{"n_experts": 64, "hidden_act": "squared_reglu", "normalize_top_k": true, "norm_eps": 1e-06, "learning_rate": 0.00273, "beta1": 0.95, "beta2": 0.95, "batch_tokens": [16384, 32768, 49152], "dataset": "wikipedia_en"}
Below are experts of layer 2 (counted from 0) of a mixture-of-experts language model. Rows are named router (the router's row for the expert), down (a neuron's output weights, with its number) and show model dimensions 80-119. Each number is 128 + 24 x the weight over its row's rms, rounded and kept within 0 to 255. Numbers have three digits each.
Before each expert's rows: a language model's description of what the expert responds to. This comes from a sample of Wikipedia text that the model never trained on.

# expert 32
It responds to: Slashes, ampersands and dashes joining alternatives or values, as in 508/774 or Evening Wear/On-Stage, plus units and labels in tables and stat lists.
router:085105119092073157124151101096119156097151165124141140136115134120107146132130188145146111101106120136111103094118082152
down5:157111121110127148127155158099136147139129129115141112101142145146075126132130107141124133081107118100129143139133123125
down6:090131152092158168127129136089067130070143149107133166136130157093120187137129094125112110132162134158105117130126129146
down7:132101148122110160128154123118122151115165130113189157094105108088098184162144102132125134139156148122128112096134150108
down8:142130122148094129097117146127122149113109151153101149135141110150124150086177088138151091137092163099104150125116120138
down9:143115134140160105115121137134112131153140149168183110137155138143113119159177112107099117063165138178119096149167105116
down10:085074124109125140127100129141137077103093145132102119134097113103149127090140118100144132091114152124119135129125124109
down11:133120153107094169077128146075108106124126126132173164123116136147164127124104152088139119155089154131133050106154103107
down12:115155152139174116096100134150102150105175128112110075182167139119126097130156183134065172096116125114109131126172144167
down13:110088126071097129171176126121143149107102101100145131186094132068173134108111105138126169065098156106123117181148174106
down14:103120144142093121118112123100117136116128119130126160134122107153137133115127099145109164126122165144120128097127150133
down15:138137146114143105118107111111186104147130091153112149116093158141133119136139147098139138136122095164104105161128078128
down16:157112154132121167126132122130075138124078099137105143147105134080124107157153121159155139156128142133138128111127121137
down17:146130138157151141091102078137120102147136113151116121098119126105123084147132165126108098200142143149142115132096117152
down18:114124132129140090097110106118148168158158138141114097145117123120130120111131115120096114127155151085101127137104140093
down19:145134092104131121119106155125127137126120117160118152127107117153093114109110145105091132140145131128093125084122080092
down20:118123133160137172123126172125135131134136153143114106136164178147138133123115100094110140077144163104124127132081140145
down21:105124110139178126132148175139100093117156125135138131122136177088139108083138113141104117088152136156117125127107172171
down22:146166123109131163156127077147127121128117089144173173108103121108080112116105166120122116141108066125104076116141132168
down23:117142055143131162143122129142127170135150149155127131074117136157130118097136198148182172110135150132105106132151121131
down24:153140118118138121131112104141145120141119090179133100119113164133123091199114121116126156112152170118131156134139122136
down25:160096108146143134124113133102131102120160121146144139130132134127100134146164149142117118128111147111147148149143107147
down26:115104086090137143090119155167123137174138143147142124135173170141129148101127084070117149107122121115112124142146096137
down27:124163144116079103130136148121166132106144058117129144113151123119121163111086102144124111152146074130099147118111123132
down28:135116131152110105116164162155152132147170118117122114172159143112148110114124092140101114106122118143146108133160144042
down29:092117128121160134136123132146159104102102081113131127148115148105091140133145119108154136153087135097116136142082153093
down30:106137163147109175142126111137113133147156141105129164111165113126142162079128091137122125127089104184150095111133136116

# expert 63
It responds to: Commas after dates or clauses before and/but, and single vowels or short pieces inside foreign names, such as rad-i-ator, Gu-o, Miss-i.
router:133161133154143144096099134153126129126116119137136131189140153118129107091119130129177146178114111152137164114132121135
down0:150132172121130089146149131119194118135122091148117154114129100094113121154130133133107139133148133088086096099123121111
down1:135150156148100109108102113105088135166101148083122124159121138140090105162146106163139127182139135139187157163140125106
down2:121116155155120139145103095168183126138173123129168159101157149130138153116151073110141144112158142081143113140140160135
down3:133173108129145132147104057145167167124134142148160127123141123159134140127135140143116107107124148141123097064137135110
down4:145118136067115117089103133107108138113128097150119130124142082119193096108170116147153133107119098107116085156149112157
down5:121134141133110097074136106149151113114131116137129105135117144136151114102139157159146097120063144113125091151128124153
down6:125141115143110113104153123129121088138118140124133078103133109124122134109125074114116120152145098110075108179092102055
down7:115175091136108154135116102144152093133146189151052097124150119130138152123116120121191113112128157093131155124154136116
down8:161140114134159152139105129119151104123127143162137122102109136112147147127106149126129138122147135102193104173158187142
down9:102141093139141089143092105137094146146116140124127133118111161115093103176137102092116117140145128127115153113139128106
down10:148154115114137154139101128120106159142147103129137135148108107130112085117168138143102097110164123163116101132118165074
down11:119144100139137124139158148117126100038125123118127141084141079084109101124099146148099139153122114139132161142165138156
down12:129153101129093120124094132093153109108148131151128136139118127108096104142156094112134146131116157134137144078119134162
down13:118136161087098162123105152086113157113149140118104118094082128161138139126177136134138122131118192114132135123100128151
down14:084131097121161119100125154166136108117140127169146144094084139121118138178145118138086136061152115131126133135093105077
down15:115145167096092131108118099128126134111114148162102157131158145174116146110134114145104118123100141168120123122080126129
down16:113120127122134093114106135154141121101130116121183075125112100119106108139119112114135150153153136146146156159166130102
down17:160120133128091131137123136108174134101145116180157129140101125141180132112099117141145131102100108142133124153120150130
down18:115161158125144124118134110127127129132101140156123138109099099098127115152097137134130123122118096104098133105146107091
down19:107152134136104090131119171148125120125135066101153091113148117140140105125130114086107135119134182104141154143165116107
down20:146163100111151121119107139136120093126131118109151143109050176140084151165119145114183135155131103116155144151096113158
down21:112123082098105165164162147144162114138138121125150127122142109134134077160125166139154164127111131165147079079100110160
down22:125124160131157130128174135124105133128111148098123173113113083134140102141102121137090078138137131137104145087125149192
down23:158115124109195123159157126133077101131122183161115109110127137147130125149119164134152099146144125138115121132129172118
down24:149107147120141083066138125128150133154106138143159106183123167108125129167123134114115169130148160141108122105094137116
down25:127136141154108114122128153108149149105132092106124200111122135138110126084089158089140158104088114145107089121115123092

# expert 15
It responds to: Commas, periods, closing quotes and brackets ending a phrase or quoted title, such as trust", sister), plus sentence-opening there.
router:105123164147114117112128140163121113104130094097159144107132095104149114140111155181110150120150120154106116135128134147
down5:155131079105090096163092146166131143130148138115109114118126133094112159135153127115111115134058141192153131108098159120
down6:118129168147136125137107137166118142121117143129128119138121149130117123167113105120121117126133113218114117110142161144
down7:136100154086122140138124138162131088116136099097106145130111133119131115117176111115129111109142125160178098122165133105
down8:068139128142137127085134084098095121155129110135126100108165133146162165169105120133128157140127141119148098114102072127
down9:132129141121130074144127131096118119113147130136122148096118155145109097186177119107167106144127142120108106193164129101
down10:059127156112151117134139183144147103165153123103117127111155137153160128141163139148137133108103092133115152106163146119
down11:154118103173100119094153176144127128141173134129136135114124113133130166106140140143122093148103161152156077122113126145
down12:154136160132130109111170126135119121128129150128135109155156099125159116108158070104142102124132136133167126133119139141
down13:103106150110117168154128155152135178152148166165098153158121117106170108124137099139111113134123173147132149146115124071
down14:151168121134141073138114113145121122123124144120135128134110112143078176140185138151138131173153111143127144094086110120
down15:167142102106127130135148112139107172113106133166145096174181151102141155118140119132132147132123123132142149109157120064
down16:101105146122168161124121097139109127121160129111140145124166116136153141144125149101152123087115119119138143178077171120
down17:131139103122091155154131138118101095141153167130123128158135091137145117147109086150160130151107125148108109138145128144
down18:110151138119132126120168150110143157140139103148154156149107141093159107152092148161138125208099171105094077167165131120
down19:152103152155132127103136163143071159109131190129147140120128126116111140122152160165120136146133145087111133151091117114
down20:128095118132132094128119118100129141167106134136115089146124166140107102155167148110104110174104125131130170117125100175
down21:093155124098170087134110132117105121088127113127125158113142111139171132102153149115150123160126114082138085148084123098
down22:160130160097128115096139103121197145131136170151099102114150125122133146117142110131119131146128178113140122137127138106
down23:129125149081118119143131117152113196084146134138095103145160126128120114110097093123112120115131155122144156097108128151
down24:112165119150123134077073128120157096094137120130125124126152098096120154123122131088124124130111106102111135146121149150
down25:122131083148088165104163149146146122094075168117121099121104108132119173097120106124118138157110104138139124119172158155
down26:111113118098082115104125141167063164092117142108140153116167132120127146121172123106129081096116120120154095088121115112
down27:131098119181145165122167104134162106148144131083133111123130153112117131101174135113193105193150099138125133112126110118
down28:080143137112117106128117127150080178127128163115192100120068157151138140149160086149080130078087113138115150155144122130
down29:144104144114135131143107143128160126157135142143174136136124114078128110129134140114127132139157104090136125098115150141
down30:113107108145125158124134155152137147133197133114170129111174165165117116128145115099126137147157109096109155128113116110

# expert 53
It responds to: Single digits in scores and tables, plus inner syllables like ar, al in names and the prefix un-.
router:164134104115112147113121147153160098153166099092115116141115139118144083141117143162116123142099138111139094124113153123
down0:132137099127082162130126152172140072131116130120133100106126077092153118143108100071140110146113168155122137150091119117
down1:177117130132132190127127143094077140113131100119128096146135136147124178138119134131089082137099188134121117145125113136
down2:104147174131143153123146090116137159117114140138089150123141179096140130144096143141127131139172123118139176137154097086
down3:142110118119152156081090105111128124148141138154093156149130107160124123142127114153161122131169120130117120143117098137
down4:135090161141129173151105135114161126125113133097106123113143082085132131140115096110148096132170176149123082170117162115
down5:127111119088112132090088129164140141141163114130109108128101129097144147126052147119130146174122143091143170107141106126
down6:087139125152157084131142137156146109155083145146076107148076113095152089072111114128140145085113113167078123071148078141
down7:102120115075098159109127199129110172129141118122129122199149104128122138105149106138082167149140105138131117149144108147
down8:132149131144176144131126154112133122180131119112108096113117113097130097120155143125155125148155135153164157157122095106
down9:112159142122120134106132115105079141156172135139135153137165110186093183151154101124140139153146160118108153114093138130
down10:093120103148056135151114114131130137151140174131124084162104135157095114162117101115112168117138158138131123149134085059
down11:122082175145136160087102117109141085125150136099100129172171116094130149090086157105129118170142129082110107125095129126
down12:163102090124171123095068132130145165129164119147138164172146143170156111133141116174093126152125089104108177096170105154
down13:121124123128140098117148123079087163137104124083113092108126114093133107135106084172112135174126140131121118105142140120
down14:149136141070128115152100129154109081154081098147127129130155129108147095136156146149143103107125135117134132089144108142
down15:152107086120136096122165148130155103189120138139118115112135119068043102124114161133171127133143152109147141113096112108
down16:114174112129124143110112210163126122105130120173120100122113131140107150159122101139117143104086129096115160125135115144
down17:127159113124129140094140143084131132148143117132137139116175147155116095151132140117129087165109137118095125120117110159
down18:122114125161136094122142103144115107150110138167089122147143153137149128103120134155111115172178144137143142135147158124
down19:116124157144082101130127116144112142115148081097145080144104143137150133120129094095121141130118140171136138116134131142
down20:128152103151123126132129122130094157194168095137141139151116111159123132082131127140126107158121123186118123126096138124
down21:154160108156105103145127135123102134124183160112105127144113182129109155132107062130133135168175110119138165102146119132
down22:168103107141134121125123132106079105075175110117124060157121159087120145108110114161130104121148131144130114105125113124
down23:142158133111139091121107131118127168126149142159156108115183088109080136077135086134102126117167150111124124138107113167
down24:148120139128151157157131124129121151106148122096123148103136111097141063121128139125120114161129147100112105114137147116
down25:127120107133038156132136178152089126093173119175152123104141165142136127166113125116144143122140160139090156134104142128

# expert 44
It responds to: Single letters that begin a word split into pieces, like p-ythons, t-angent, C-elery, plus spaces, dashes and colons in infobox and table fields.
router:137155103088116181082102121106158122147161101092120141144146131088117140122095118114164158137110150103090101149149094173
down0:106129170108153129160111103070111145146126112133085103157125092110133150156151156120152149133128150105110145135111112099
down1:142128142141123158121125160141107136162149117114175162121113181109127109157116143141093112115133128122103127118143127152
down2:162134174119152116143148122150139129100141166133167162176111119130168161146149076119101155063138102115107094140139148110
down3:175137120114153143112083093133124117081131113113126110110122146146115100104166134153164139165138173132086100116128122101
down4:148136124134126123086079104079142138114126137126111112119117132107128133116130140127125128178158127113115151133130110181
down5:148101159118162104125107168124126111082146081116158116119092088096108086149094167127085095109126115133136136144120142147
down6:127187153096111129085110126143158107180129130151123143115120105108097119122196113103129161178078101117148138097152095174
down7:140128144144123107124094132117108106101158110144141126105121158122139117149162107182128177157159100094117103155111111170
down8:114089088169069084135140116118148157119125122091121143142140143150146127114099132131106139083122180088075132157121115096
down9:132151128141110095155111142141141157143164125102127151105131201110140127150091140123111145105124119153124108162104139150
down10:146139107119117177162149123119157144127136144097134127145100161159165146114149107105118130112130159137092132161109143147
down11:126146126132129109135116134163112158107134134106152095141156124128107122137149154138165159150144120092111149112101113124
down12:153131122145127099134137097181174130139130132127108153102100154156153118073140140116152124120103103132111144127113113138
down13:114090117112130127134115106124116123134094124162139132128104135127091086157151128129121185166114155132166124113160135113
down14:102115143144133174146153121116078133122126124099135101158156142152124127121090141111118150144128110099080120098117147107
down15:114173137106094126125110094128181141154123140145101119166115125133133129173086147115130141139100122104115137135116125124
down16:129122181080139154133144110098103116108145101150140191129135134118147111127106116139149090169131132140136104147138122116
down17:150126089113137110126117110150136146136120125139122126160090144113123146165107142088086149145130168148085129130104107110
down18:119152117113120123098127118138136130136118149121092094153106118139120096144104110151149152154122133160134146093091101128
down19:107107194111132143090122121120155142114155152154084118137120135153067147096136117138134139139161112150111148137146095115
down20:108141121122105138118112074136177090097133141143137126127111164129095136138098135110140132141141100134133162096119104156
down21:092133098140119142154148181142140094114103152116124136143117127145149151195165108125124127133091135141087061144111129099
down22:111189083078113099120114144136106151140095106139126169185117106140171122115106120127143135117142156121102136123175104094
down23:222140083113121145136098100128112096129126138136154096143139136121162114120154094164111135133155094083164127153129196113
down24:102163083131136148096143123139118118133133137151132153152137123147111117103132125102132139120147093111114138085113137098
down25:120136101128135117125148133151148118127134137134164138115154142113185149141145090155153169148166150118121080147149148136

# expert 14
It responds to: Middle and final pieces of foreign or unusual proper names, often in tables, such as K-lav-ins, Is-se-ka, Akaney-a, Ar-ds.
router:114111120110132119121117160118145120139121120124132124173075147117147094125129128147091147125108129150139129146161142112
down0:137143152105121126117163098122139085095149107169153088144123119128145138115143156166141107116159150109150126097140120143
down1:165147148117097131091097097165133104122134141123162125142122165126100099170163110135070092099151111102158126139136145115
down2:140130169104165087084137106144135131145110115167121105124131144141077129097102114142139125138113125105113117114152123128
down3:135138188107164092109136103141105118111149164118104135109106139100127125090138132157117141098126107108120148133096132137
down4:151146176133125143170141140096131106154160115115144159131136144117106118081138134154113152133126136118132125090136102162
down5:165164098119132090142131124124124128147132137116175126105100117109116187132091159101102197126180149131122123167092081140
down6:116115110131122130125147123084142146091151123103175156109150121127129072131122126103132122177189110093154131167077134122
down7:125114113110103121118133129101131110138138173099099115128118116117126138147140112142074173093152172152125088091086120107
down8:168116118095120132139155127136132097099173134119103107150166102096154143135138119139112102161158147149134131129112146151
down9:135168087137122119167071158158129096154080161141122146140141107130147137114080129127126148122109129130126149134076150127
down10:139129111169176168143146062151145136134092133120141139092133146156109129130123126161144114082119115148130178174138134104
down11:139110113143138136138138150063152131143123118120142059109146144120127084133100124140175139132154116111116129129122119124
down12:098094106140140124137141124110165158124138125082147145119149124148091138122158099129120138086097137120123133128145146150
down13:098149146133096117099158135128089155120134097151129114136156134151136070157154094127140115102156118126150138068139099098
down14:091133130132092126152189106135103093138121131187120144131107116157145120152172141152133147175144107134106122100113154120
down15:125104137128132135140157147135102180076151147152141114125094164097130133095135130109105138141152146148161148114135150127
down16:146169136135113159103111114150156148126124106135109101114150094121147110104148097118129120120141129094106139112147135142
down17:096141131107144107136117159145109133122102134132125134128129158065150120110115145127173074131134154112157105169132152167
down18:136111138164060159170127079118113123101150126118144140108098112141099104116071144143143146152139132192079168131157177152
down19:167098158128116139144136119183102132087128110112109120091161115153129127123062123135120106129157106113128092143095160121
down20:115136123166170141154113081121076113130131119130115154105095102137141144138141129144121137139116126132102134084144120133
down21:177101149127061093129091133147125143079101087155099150141121116111108135112095106127090138170136124165146098119155090132
down22:183091099117098128145155129136088136130126131142178151137101103089147151133134124140140107124103116175132117106105081120
down23:098130147170119087119110106105122102132113112094115107118131089125141110143160126096127133122154191152127124116129139080
down24:162128123091124141132100136152129147127112117146128137092172142140106144137166113135134102138140099149099163095099132120
down25:188130136158158135126120113116140139144154097139121113112083104161127096157103131165112109162123109138173140134129114164

# expert 48
It responds to: Sentence-starting pronouns It, he, auxiliaries was, is, has, been, and hedging adverbs like also, probably, perhaps.
router:134151093160075120156133160122142120131121127085127132179141120104107099081128137122112167110107122115142115142122115126
down5:085138117168104144082125106148103147169131122126083114140118132134135100130133130175105121130162138172116082123127104152
down6:115137135117104130130140151133105112128086099139114105115146131127101110171171148142120155151121156093128151122104127139
down7:179114138153129119134152148123135127120158110120164138157137145130124123095120123130124098152132125147093126146079126138
down8:106160123126120136092146136110072128130110155160100093149117107119129143112130150106105126140113149121147141160118096119
down9:195120112144126119128158115124117113106144113151146147152128159113128088083131108125091139130134113074153108079097091151
down10:133152129126136103130150142112128158094138158162117094141136148131069140110105118094082114118152138149118161129144172110
down11:134130121150168116164129084135130129148127158130134063145119101119139117116140127122161108098151092115149141169083132122
down12:109155119126090146145133132152147149147195159138132163150161124070138125126109082097130137104101116140160146079128155111
down13:090092097139156122097134151135130137142121097121122149132114105095127131148141135120111133106081120119091108134124118125
down14:118155162139165163125099093095149142144119113157111144142089117135142147115148146171144116155078086100140139146134108086
down15:127131126120144132114176137145061091133109138139146138163106152125162182122089156114131121107096115153147128133125176127
down16:155130110141123162092141145116118148131124095133133179189131096153105122085116120116133168132179130141131111079140129172
down17:138145135096103123133136158127077110160142108086082108103141138142140142097124159157102132127115152134139113092129135098
down18:106141143141089146114141124073169139163118162140088117122172142120114170154137103136139143125121145146109127120147141104
down19:116140161119163128125158092152150144130140157155139082093141112146105129103118133161169133143158124097138122130151152119
down20:132132090127124119095166133136150113141149110128114108133123117152094098141139114130136121115141169110132157107102160156
down21:152130134164137125091136151080106072149151096099131118139169139087107117127137095082095142121144120165111126107079130142
down22:122148145128169157154106112094105066106137108135161125059127128118138112122140131129106138166154137118131136146120104127
down23:115149116136134123110124148135145099144111150117111092122194112159134130147123149079158133155092167166142103108128108136
down24:145126126119107198111161111123158126080126096146165095138105122110140122129124101169125129137117136127084134126088130113
down25:141105079131145118149148120158121124118125139139133137131153083099155142163161184137123102138124107118111128120117142114
down26:167144175119127083150111118125114150151150166139122115145108130121078117127112124143114135114139101192143141141118122139
down27:163161114109141128075166133137125141127134128132135091131140107149117161124170076138104087128145119103124117117110179139
down28:123138148126118140151111170169131144130097151133149107178143115138118134135110106138117116141166137181137089134112150101
down29:092161107133122135151115119140128125155147152088132115121141117082115115121112134115142113116166142161117090163135147121
down30:134157113133171085098118123155087078157158118106150142155157107148124118095158124141162170122155163135098104116138134153

# expert 26
It responds to: Conjunctions and relative words that start a new clause, such as that, which, when, while, instead, plus commas and brackets in chemical names.
router:141105114131108132153146116161166114112110154098139131115134129108090165125143094137131115105144120102114146159071148105
down5:087124125141170159098132146144101123153133074153124089098133149126127087136111125119106153084157171118123134106130155117
down6:103101129137147070105114142149105112120143165107122119114114130145128145135128158170149139132125124123132104133128141162
down7:149131130108123099186104143136144156128122136111121120156095145106150112143153128110125102106107133138142171089132094165
down8:104123129163115109115116093111152119118106112046128120157157129193151120136109153103194113138090122125142118121137111119
down9:096122115148156130163096136132128108130151135158101107115133140145129126167144131135127126177128122160155130098128121148
down10:137126118118119089168154150150116103173128130102099138147080122126112112141131134114182118159117092115140069110126144131
down11:090131132104096088103111130142165113139142097116129165108159105131142132119130103100146105146146144122128122096120108134
down12:108125151120134130128159118098108178174161138092120127125166086174152183125111129097094129135125123109141160105159111134
down13:183168109135138134144188115132101120109108102077137133105132120088162090084104115093148091167127130140150164122094157141
down14:112141157148133139107150134146146157157129130149167134136108143141137142152132129139155153119151074161144151128122160137
down15:120125131105129142162099120176127160120130139128123117147154109126117187141125150158121110116146127126127111126119134127
down16:110104127095164135129085121122130161166127119144145118126134143190100087145119121138101123118144170132180129137124130111
down17:111123121118103111101160096131149145110134140122119122144102162140129073114086141080108119154109152159109120162090100154
down18:112104122116152092142169094125156123074129147145120146152112177114113134109135075122148175156126100125147114145147125131
down19:111127088137086130085098096137115108106136138129178125089167143135121113146148108135108148109101134137124122124149087140
down20:136153136136094177100125099137138149115144130120130149151155111107100112097073132103092116159155130139069175126135093149
down21:107135161146111165106080123096128120118129112119131132101133124156137111147163107142170117147144108109159130134132148192
down22:111113150102093124113171108105121144111125168143111136154101126123155149116091131169100116107147121120123085119139056125
down23:151141109113149123062084095162108075138124092130126125082144160141130102121123131141149107146134143112123156124114152144
down24:114098135111131153145138107111146123125143149096139132078150142188125152093113141099116147117091149096087183106143127124
down25:101129094135082127133146142132120147089142126161129137111137150103093147111144177159100138147110120151124115108169104114
down26:121118108120133137125113160110141135133163181095114137167133128112144126168171124171133112131137159152097116124121139170
down27:112085138131095149123085145131141128100155165192157116117123140112124108115140161148148150113165125100119110172170112107
down28:125110144137113125118161087131113117138149118100142146106111138158116186142132179168135092127155091130114139127141142114
down29:054106141145125090136085132157100158164138096139099115147130139138130106129138118117122149128132119111069163133104081122
down30:111121126124163132112135175116162140135130109112141132111116174123121122145135148114154104072149143144097135139117143147

# expert 13
It responds to: First piece of a longer word split into sub-tokens, such as met(adata), con, Inv(itational), cens(orship), plus month names like May.
router:169165149151114144130180112146133102123152144136123139184116126120132138090152139134132121129150122157110096119168143185
down0:128115145137121112139145122144187113128130135102156108093121126110095108162147142108124149169118143129141146135154116146
down1:128110154117140127136081091105136137175163091150122072101157157099142083133115088126152139146134124128155054117158129118
down2:165111138122155110151126136099155140148079134124102124156126162146116120079183148134149154141154164134149151202114153167
down3:142109122144083146097117130141133132139156120134111109114102178150112138130110156135075118121146124191124088115156173142
down4:161094127124161117137115128127152148123108095144114104137135103129117165144101065161150111176139153155187129111093155129
down5:145124092114129085126118066099139148148073118114114076108129095101091133148131148136170139141154142126087103110147148138
down6:152131112103129120140091124107146078095156157143127104115103116120146118120140132114139123140098101100139159164134176157
down7:152119096075166112134147202111114153106121149151120141073142095147135123161171094104123085075157137132174124143122119164
down8:112097141177120168124157130097090155118132135148155126147125124131116105148117125131145102146131149147155122074151135153
down9:111134108143144141116135124142132150123161117141185175127100143143124154099115128077119095147132109138114157159139115149
down10:112145125137144169171138116135119120100139161096107132125138109155113126104101090091093132116157159109116157121119153118
down11:153090145114138128077141144098097130094164152145112125127134171159129168130117120134109105156108131135126063113126125129
down12:122110159151121170139109132128179162099131102136161143088145144156101134158118138143103146144126175123144128140117116119
down13:130122125125127155113099121121127153118159094114110130147129126143119154158101113153158109137170156127142150120138099138
down14:151119136106134108101127106115159166106106144135162135143128100114089102128131140139146112114126125155090122156130109147
down15:106177121117120133154116197131105117163135135056118116115151156156125130174110185141115140108097098131108134143115111104
down16:102133147151109107133105123121112133121077111126078140127113114161156110149142114125131072135113148128062125150156142067
down17:122104116140151157127115124114143100164105129089148185095115109113154168133108144140170089110127078095130125102100128163
down18:145113101097119090101156158112132144083133140150152138147142156121153110127153118120108100123145146132074157077135100145
down19:118110109116143157137137148123151170108181141160130098132103182174098140144113125129135123137129137127115119146078141176
down20:116155132140084123183138103125101101150123130133147088152141135139140132091199118139118180103127113141183128085080114150
down21:124132151163135118161144122089156080136102149109158064135161142062164122133139138128120121142146125089148112087152147146
down22:129091116125141144149121106125142140103114126160128114130107125099154101142143121126130137114166105120103121132156119124
down23:140133141125105133153103130129150151149165160156124151115129140110151093139150114155133142134128103094103140092148097152
down24:159111106147163111148122128129117160135133113104165130095129148099168130170120095103162099164104142162088140099089115069
down25:176124118139141177119081157144123105107132120163163097102090091131138140150125139145148141125157112190145180107082123154

# expert 42
It responds to: Suffix pieces completing words, like -ings, -ations, -ity, -encing, plus common words such as used, same, album, are.
router:086110110104099147122088159121127100159117111143156110124078125119104131159096096145121170075132130118151164158085094122
down0:134133176106111162127120109126096140149101137079147142112126154157151113152125124088150145150146131111121119184127118091
down1:100125107155132119130102167081116147119153072102137125125114140129085078122115124133175136140175120140114128144119116102
down2:151166167120103058170120168112098118118128139135104100100163168151121140161105096119117171150139103143148111099087078160
down3:099131105116155114124129148128108117111108120105104128091098172169167124123163137146095163079079128103081107128157127133
down4:153120169121170107097126139133088120137090094132158103142144140113124116162152150135139128140138184074146113161141141159
down5:147103102124117087105121108175095140139110143113094145118093147136133145119122110083123143139143107132113116141126098101
down6:170113141129145112081136127156109139142126093156099096120101143167116134126096108121092104132137175135101143097109165141
down7:112127127110107172130122113155139142137110106113140087110142121125145104163131090116107171119095119139127094118127100139
down8:159158115151134129111145140139120105094125131104150140117101136122134132126088141173143113111097102170153117107140142116
down9:110084100135144108134148159106104097161083128100143128133176132107102122120116172087145110152152109099150162123127129137
down10:148092110153133115070081134113091170122119138131069161098121078065110145110105125114093102141110141138140104154146119139
down11:172145075087125105102094131170147173125132104128140112151121144150084124104136084175127151148199156144121097089119148154
down12:100132088131077117098138163122144117092182135155117105121153110129061115140143109169115143158149107209151131164113085093
down13:188162085171105133135169120118136156124137146126165105131110102129117123122130111116126155163110145111099125142149122124
down14:143126138140175122138158125177118147096130128128121101130145109079111113159131137141089139079111139083110154097110156129
down15:133111150123147116125133152117094151121096136115155134115118167177138129145107064150060153112101138119112131117148161136
down16:100137105133128135096153110136145136162127143116136109144109154119146161071115110123108156099175131128110122172080079114
down17:124129096116099159173113118109110132104124170126166123123168097108138138138125105153119154073155115101154100141144101124
down18:120107166152154114154134108098106136121113084105107134091139111156128156131183119121113097147135136141123104149170156156
down19:113118170101116148109134079135129150128148131109143151123148115100141156153169166127154087130082114117136113145137111144
down20:078184136091128123141142097138169122148137152096117133120152170155155133154108117148142095139152119095095125111112137114
down21:141082114152126117114142141084110102146140143092176135125119124093118103089126101129164081143142122092181081145120101118
down22:141155170120139161136117086113196108153116120117122110118119143144114141150142148124122109129125132109120154140163134106
down23:112093162099132143124091122130149103170109134120126185121127102117077119139153142126141141127138154095160127132163111087
down24:106146112136110144150142159141122100160112145152126149135109128091152096132147111143108133107137156109170090157131169136
down25:123186111117128114106143147121110182124061113145166144119145151158095139099112109120103135145128120145125135134148114162

# expert 49
It responds to: Bare spaces before numbers, plus short words and prefixes such as a, in, well, re, dis, un, s(over)eignty.
router:095142081148135108047103120101137112145153081218103136081099132123162108095115112136121160102114134104126087147165099154
down5:127141114106126130068137180114150089145107146156182121147123090109096124122149133159105095123135113111100135145094112131
down6:151113088166113141136101172120120124106147128130128114147102153142134145105160112142137118096174089073135126155137094115
down7:135070136152122125127131105102096145083155130140154152132103154150139121190120128144102078110110127177128117126117085123
down8:098102120158121119100109092105105149141105131103119170101096103131168112119158134144128113082097093169127112133106126123
down9:106119124123098086129066172118120126124152117115129124164188137102105173129134144115114118132106122189123115095125122086
down10:108151122125077179141128165113167172117074141141125132119130101149145151137152125138120170107103150119162129104117116121
down11:109119133129147177133113107063114160142139149132126119124153149154113143121131120117162124140127100134114125174157137155
down12:135109152140121112110145120037112142128096089149094184140092128117105139135139103101084099102148164126137173116119082142
down13:095139148113076124091108072129100134150102117104123127139136155128098130148088106162089127081102081129080155108109147139
down14:141145136173085095155193129099175124169141111114169154122154144156131132109136110127139168134110072110141147113158144099
down15:127135146151176144130100092138123156126143132084121163141160122205103159125110110149141140120110106125144149105126101122
down16:127138147119113139082118102101119128141153146119114159104153148121091128114139112124113087148123113111119173077138143096
down17:148170149149120148089091125126103182110157136126135077151148096146120160098159168136160137120140151188142115158129093105
down18:126221118092115118171079149129126135130111135138108105103153124115156134144169120118154109125158123106109145151161107144
down19:135147118123157170120122101156129158132129124125118150110124161129148102106109128126132151112127174112113145098101147135
down20:147127143162139107132114136080145140151123099173135104106123139102081151133129120120142133128100157166103098128103136153
down21:114136130161097109145090096138134136172118152115132126171139095136142104136160096120130129125139154130080128096134135126
down22:137160155133104093115086098131122138127111073129159110124110142165134158136131133158135130149125138147119141122130117131
down23:058110113130145139116089137135145092132134114149146139137120143160128148130109104124086138124105118112101118098177154135
down24:101140121090119205130177151139127097134130126133094117144104117131139139127082149171117130123137138146104114146107118155
down25:138125131145120137136122129144146139119132094128123113121173128110167115114105159124118120183093106152163130103145148130
down26:177134113134121139107096150125146117090161109154150131105127114173121148165110130138100143104203133134134122138138078096
down27:151108154107107177154161166132139149097162143167091137093097138114142136093076101103123149161118111110133132123161152144
down28:108176155095154123142130137110111116162120105105132120136132124202179136129129160128106122169106132150138119160100135103
down29:113126175114121087137163145154171138117126153146145140096116177080159100152120116133088104084123146130141130172126116094
down30:148138117155135111142127167128099155197150106124142117161123119138134126158154120172148119156143097149105144139131121119